python train.py --lr_router=0.000603 --norm="rmsnorm" --norm_eps=1e-05 --parallel_block=false --init="normal" --init_std_up=0.0453 --init_std_down=0.0 --lr_head=0.00675 --schedule="wsd" --decay_fraction=0.445 --final_lr_fraction=0.1 --seq_len=384 --doc_mask=true
Below are experts of layer 3 (counted from 0) of a mixture-of-experts language model. Rows are named router (the router's row for the expert) and show model dimensions 320-399. Each number is 128 + 24 x the weight over its row's rms, rounded and kept within 0 to 255.
After each expert's rows: "gets" lists some tokens that make up at least twice as much of what it gets as of all text. This comes from a sample of Wikipedia text that the model never trained on. Tokens count by the router's weight.

# expert 84
router [159 141  98 146 109 181 133 145 137 151  95 112 129 139 128 173 121  90  95  70 133 165 110 166 105 150 120  97 163 150 156 165 126 129 113  81 155 159 131 135 131 152  89 118 118 137 100 174 129 129 149 126 153 122 149  91 113 109 120 132 116 102 109 148 145 150 131 154 146 115 113 127 110 133 121 144 159 120 159 104]
gets: " |", " ", " |\n", "\n", "|", " ·"

# expert 45
router [106 133 132 118 125 127 149 113 150 175 150 119 143 124 122 124 102 153 114  68 109 119 142 163 177 158 119 115  89 105 100 161 126 177 127  74 165 161 148  88 156 167 115 114 131 169 119 133 149 131 112 137 140 137 129 159 119  99 137 128 124  84 158 149  70 163 103 116 146  94 122  89 142 129 192 124 138 152 135 106]
gets: ",", " he", " as", " that", " they", " I"

# expert 68
router [160 130 151 125 150  96  85 153 148 113 103 152 104 165  87 146 128 131  91 140 139 178  89  94 148 147 177  89 142 169 143 155 113 106 128 100 121 131 112 161 124 158 151 149 197 116 134 166 126 133 118 129 143 119 124 159 135 174 125 116 152  99 123 129 150 118 118 128 157 113  58 140 144 122  94 146 163 119  93 158]
gets: " ", " in", "\n", "0", " |", " ("

# expert 83
router [164 138 117 138 124 164 139 152  73 138  93 148 136 144 121 155 139 125 160  84 133 107 163 149 110 119 148 133 118 153  69 102  79 128  95 160 139 147 114 137 126 123 177 121 147 175  46  88 119 135  93 100 117 109  85 191 131 114 117 109 133 100 147 122 113 138  99 147 143 140 118 160 158 130 141 135 129 124 136  83]
gets: " |", ";", " in", " |\n", "–", "4"

# expert 51
router [135 107 108 173 106 140 101 119 125 119  80 124 108 156 102 134 150 123 133 100 136 131 167 120 155 140 142  88 150 142 138 152  78 104 112 114 142 124 118 158 141 135 162 114 131 150 150 116 116 171 122 121 133 108 119 115 104 125 155  87 131 122 139 155 121 140 168 120 130 146 117 105 156 168 124 102 139 101 121 133]
gets: " ", "%", "8", "6", "1", "es"

# expert 38
router [140 107 197 114 181 121 132 183 116 170  91 105 151 119 127 171 195 120 136 124 144 153 116 128 120 171 139 150 100 131 184 125  83  94 115 109 151 141 119 148 155 135 171 104 104  83 122 106 124 122 143 134 132 154 114 128 133 141 128 116 148 122 107 152  92 112 189 128 106  57  98 144 124 118 114 111  85 134  99 156]
gets: " ", "3", "1", "6", "0", "4"

# expert 74
router [171 151 148 116 191  77 101 112  91 116 131 175 100 106  98 131 130 130  96 179 147 144 101  98 182 159 145 141 134 148 128 119 169 130 133 115 119 136  78  91 105 124 119 149 160 136 155 133 133 127 141 123 139 135 132 132 179 175 113 157 162 124  99  79 125 125  90  82 144 170 129 147 111 116  99 143 134 121 115 171]
gets: " by", "\n", ":", ",", " of", "\n\n"

# expert 91
router [ 98 154 153  89 120 150 133  78 131 123 146 174 142 104 156  60 118 150 135  84 133 140 153 136 119  89 117 100  44 130 114 143 169 138 168 139 137 136 121 168 129 136  97 144 125 106  96 127 168  87 143 129 103 170 120  80  90  81 108 155 127 123 130 157 114  97 120 118 136 108 138 134 117 126 133 130 125 129 114  93]
gets: ".", ".\n\n", " is", " who", " to", " he"

# expert 72
router [ 75  96 117  82 104 152 124 126 131 122 102 119 151 104 111 127 105 127  92 130 129  76 142 133 131 162 122  95 114 169 127 109 114 134  81 177 136 138  99 109  85 130 112  85 123  82 126 114 115  97 153 161 133 163 154 106 153  84 150 133 141 118 121  94  81 152 127 170 121 100  97 115 116 139  90 131 118 153 129 125]
gets: ".\n\n", ".\n", "\n", ".", " one", "\n\n"

# expert 26
router [110  82 160  91 157  73  95 117 138 124 113 161 143 120 135 125 188 136 137 150 150 145 147 133 132 119  99 101 147 109 147 123 157  99 164 116 134 157 135  96 125 141 113  95 196 109 109 142 152 146 147 115  99 132 132 158 136 126 140 135 130 109  98 128 114 140 141 126 104 135 114 151 147  86 123 152 110 147 117 118]
gets: " the", " was", " is", " were", " are", " be"

# expert 75
router [158 104 151 123 153 116 111 146 103 163 127 177 100 143 132 130 127 126 123 139 138 118 107 182 143 118 128 100 150 157  91 139 107 135 146  86 168 191  92 156 139 154 124 117 102 115  93 125 136 140 131 107 141 162 131 126 157 108  84 147  92  97 122 155 115 166 167 153 151 128 138 117 129  77 141 111 126 147 107 106]
gets: " his", "'s", " their", " her", " its", "'"

# expert 16
router [120 150  99 126 143  88 124 136  94 140 141 126  96 138 120 136 140  76 170 160 163  99 112  75 159 149 127 130 158 139 107 136 141 108 102 129 116 101 111 137 169  86 134 148 106 144 185 126 106 132 112 154 157 164 127 112 127 191 145 145 135 158 140 102 143 123 151  92 120 122 131 114 136 123 118 126 105 152  87 171]
gets: "==", "-", "|", "\n\n", " |\n", "==="

# expert 14
router [139 130 142 127 199 142  72 107 104 178  96 120 152 119 131 149 153 142 127 130 123 128 153 111 141 121 109 147 169 197 160 128 138 117 148 115 168 204  98 169 126 165 174 129 152  94 128 134 143 115 153 141 138 125 120 110 103 134  91 126 100 114 120 151 135 156 157 100 130 123 116 128 174 165 105 118 116 158 108 127]
gets: "===", " ", " \"", " and", "====", " had"

# expert 24
router [114 100  88 111 147 126 138 157 111 112 152 131 141  84 100 143  99 145  91 144 140 117 136 117 179  93 107  90 142 141 163 113  99  90 107 128 164 142 105 125 108 113 101  83 151 141 154 165 127 162 168 166 166 132 120 141 169  98 128 167 115 169 172 105  64 144 129 146 109 128 120  98 124 150 135 114 131  99 122 143]
gets: " (", "\n", "See", "th", " as", " can"

# expert 39
router [129  89 129 144 137 110 144 192 144 147  58 132 162 129 108 151 154 134 114 123 134 118 117  96 142 166 174 147 151 164 113  72 137 148 114 112 128 150 117 141  70 144 190 144 155 161 126 166 137 147 126 144 119 142 153 171 152 130 116 150 145 114  88 113 139 145 117 108 131 177 103 145 136  91 121 130 128  96  98 103]
gets: " and", ":", ",", " or", ";", ")"

# expert 88
router [163 150  96 103 136 170 135 148 110 128 105 134 132 129 162 156 153  67 152 133 104 161 135 114  63 160 133 116 107 140 126 162 142 130 100 101 127 114 133  85 158 116 182 186 134 133 155  90  89 142 135 139 168 150 123 164 108 163 140 105  70  93 112  92 133  89 180 118 127  90 127 168 122  81 120 133 110 163 105 148]
gets: " |", " |\n", ")", "|", ";", "}"

# expert 35
router [125  54  68 130 168 158 133 140 123 177 134 137 117 123 154 125 108 155  66 112 130 109 137 120 129  89 105 160 141 128 142 157 118 128 153 118 147 131 146 124 114 117 127  99 133 133 141 108 142 101 161 123 141  63 134 168  97 158 105 137 118 137 103 151 159 118 129 110 190 147 169 111 117 122 142 150 101 142 112  95]
gets: " on", " to", "at", "On", "oy", "u"

# expert 70
router [135 140  82 122 134 147  99 120 176 133 126 139 116 170 116 104 122  85 127 128 166 144 119 132 113 171  87 118 166 123 152 113 137 135  86 131 122 121 162 137 117 123 156 162  95  98 150 125  68 144 115 107 134  88 146 128 141 136 136 120  92 103 139 109 163 141 100 133 116  98 130 118 170 132 133 140 110 141 119 154]
gets: " |\n", ".", " Preceded", "%", "100", "|"

# expert 5
router [150 146 148  82 145 118 148 122 147 149 105 152 102 131 100 179 155 136 136 144 156 128 103 183 107 149 107 184 111 128 120  98 100 121 161 101 170 153 145 108 139 139 103  70 141 118 140  99 145 131 154 106  83 121 175 151 123 148 172 145  96 141 112  98 100 138 167 142 121 104  98 112 141  99 114 133 115 151 132 121]
gets: " the", " |\n", " The", "The", "the", " this"

# expert 50
router [131 124  90 126 124 101 104 123 148 121  99 109 150 120 134 118  99 165 103 147 152 120 130 137 131 130 169 169 106  96 124 126 127  83 136 138 103 139 102 178 151 119 117 153 118 117 159  93 140  99 183 124 106 119 143 119 165 108 123  80 119 149  99 133 143 100 173 104 141  79 166 154 188  86  82 126 106 138 127 152]
gets: " ", "0", "1", "2", " a", "8"

# expert 95
router [153 111 112 127 149  62 137 156 145 116 109 107 128 125 102 132 130  96 108 144 117 137  78 106 133 162 116 175 170 118 154 151 165 125 132 134  99 134  99 161 116 132 180 146 163 123 128 126 133 114 125 155 142 109 147 135 157 176 153 139 157 116 109 118 146 147 154 104 131 167  81 104 149 152  95 188 115 124  85 171]
gets: "-", " ", " |", " (", ".", "′"

# expert 7
router [135 133 173 126  96 127  90 161 159 153 131 128 163  81 163 113 133 180 163  78 104 117 145 159 146 107 150 116  79 107 110 166 154 128 147 135 164 142 117 141 104 132 124 160 158 152  80 114 150 109 107 139  95 160 112  88 130 123 121 137 116 130  97 174 116 117 140 139 134 148 122 110 109 142 116 105 122 144 138  98]
gets: "-", " and", " to", ";", " her", "|"

# expert 20
router [100 162 118  94 122  54 134 112  84 101 130 124 133 137  97 147 131 148 115 158 122 138 108 130 185 166 101  86 167 148 154 134 149  96 122 160 123 153 103 140 107 128 108  87 194 126 171 137 118 142 148 143 144 149 147 107 182 150 113 179 135 153 122 121 131 149 123 119 122 160  92  89 140 128 164 137 112 116 125 189]
gets: "-", " Country", "\n", " family", " Family", " as"

# expert 6
router [107 170  93 110 105 114 114 124 161  92 134 170 126 143 147 127 107 124 127 158 122 177 100 156 148 163 116 186 152 101 120  90 112 101  97 150 128 125 121 153 127 119  97 136 129 117 138 142 126 156 154 157 127 103 149  98 125 155 140 115 152 135 108 120 163 119 146 103 151 105 131 138 163  78 134 148  99 139 140 163]
gets: "|", " the", " He", " a", " his", " first"

# expert 34
router [164 104 159 139 188 122 108 174 144 186  89 151 132 135 110 166 184 145  96 106 121 154 139  77 141 118 168 156 149 146 193 136  82 128 134 115 120 140 134 154 132 164 138  47 104 153 121 143 127 154 134 119 156 141 119 106 159 149 105 137 127 127 140 136 106 125 153 135 151 153 122 136 178 138  89 113 128 116 121 113]
gets: " ", ",", "199", "200", " in", " ("

# expert 15
router [144 121 120 113 143 130 124 146 134 179  95 101 153 121 103 170 164 116  84 130 139 127 118 115 103 141 154 126 110 163 140 108 144 151 146 128 127 157 126 122 113 152 141 140  99 150 157 131 129 128 145 142 146 137 159  84 125 108 142 128 111 109 118 156 143 147 102 145  92 106 138 106 153 146 103 160 111 160 139 175]
gets: ".", ",", "er", " of", " for", "5"

# expert 23
router [113 105 139 112 135  81 154 130  96  87  89 137 111 151 127 182 184 154  99 169 121 155 124  94 171 108 127 125 157 141 127 158 139 131  97 165  97 157 126 120  91 134 142 161 155 126  81 101 158 107 113 142 140 130 147 146 116 148 131 181 120  84 169  71 108 104 135  89 168  91 108 115 117 132 104 129 139 138  69 165]
gets: " (", "=", " the", ":", " was", " United"

# expert 89
router [151 132 141 122 147 109 113 201 124 182 100 138 140 149 138 170 175 140 118 113 128 171  86 112 115 136 150 169 152 144 164 130 111 135 149  91 139 124 132 139 113 130 176 132 148  84 132 103 128  94 136 121 104 189 145 108 131 115 116 128 136 127 124 134 122 130 191 100 152 125 134 157 175 126  91 112  90 143  96 150]
gets: " ", "6", "8", "2", "0", "1"

# expert 31
router [132 130 185 138 136 108 140 122 106 149  83 132 134 157 130 158 166 139 175  84 133 167 115 135  80 138 146 126 100 143 130 113 144 112  95 109  85 146 148 142 101 138 192 136 110 153  95 118 139 105 109 121 116 135 139 112 152 155  99 148 120 104 119 108 122 115 134 133 104 154 110 141 120 128 105 130 124 111 106 140]
gets: " |\n", ".\n\n", "\n\n", "\n", ".", "201"

# expert 94
router [133  88 151  82 119 132 124 160 121 134 110 130 159  97 127  98 143 129 114  84 135 132 151 166 162 141 132 116 137 107 122  88 126  87  85 138 149 126 145 141  96 147 122 139  92 131 139  85 122 121 116 161 133  87 156 109 151 138 147 112 129 101 136 127 120 126 133 156 117  91 137 122 170 116 139 108  92 135 142 107]
gets: ".\n\n", ".", ",", "==\n", "===\n", "==\n\n"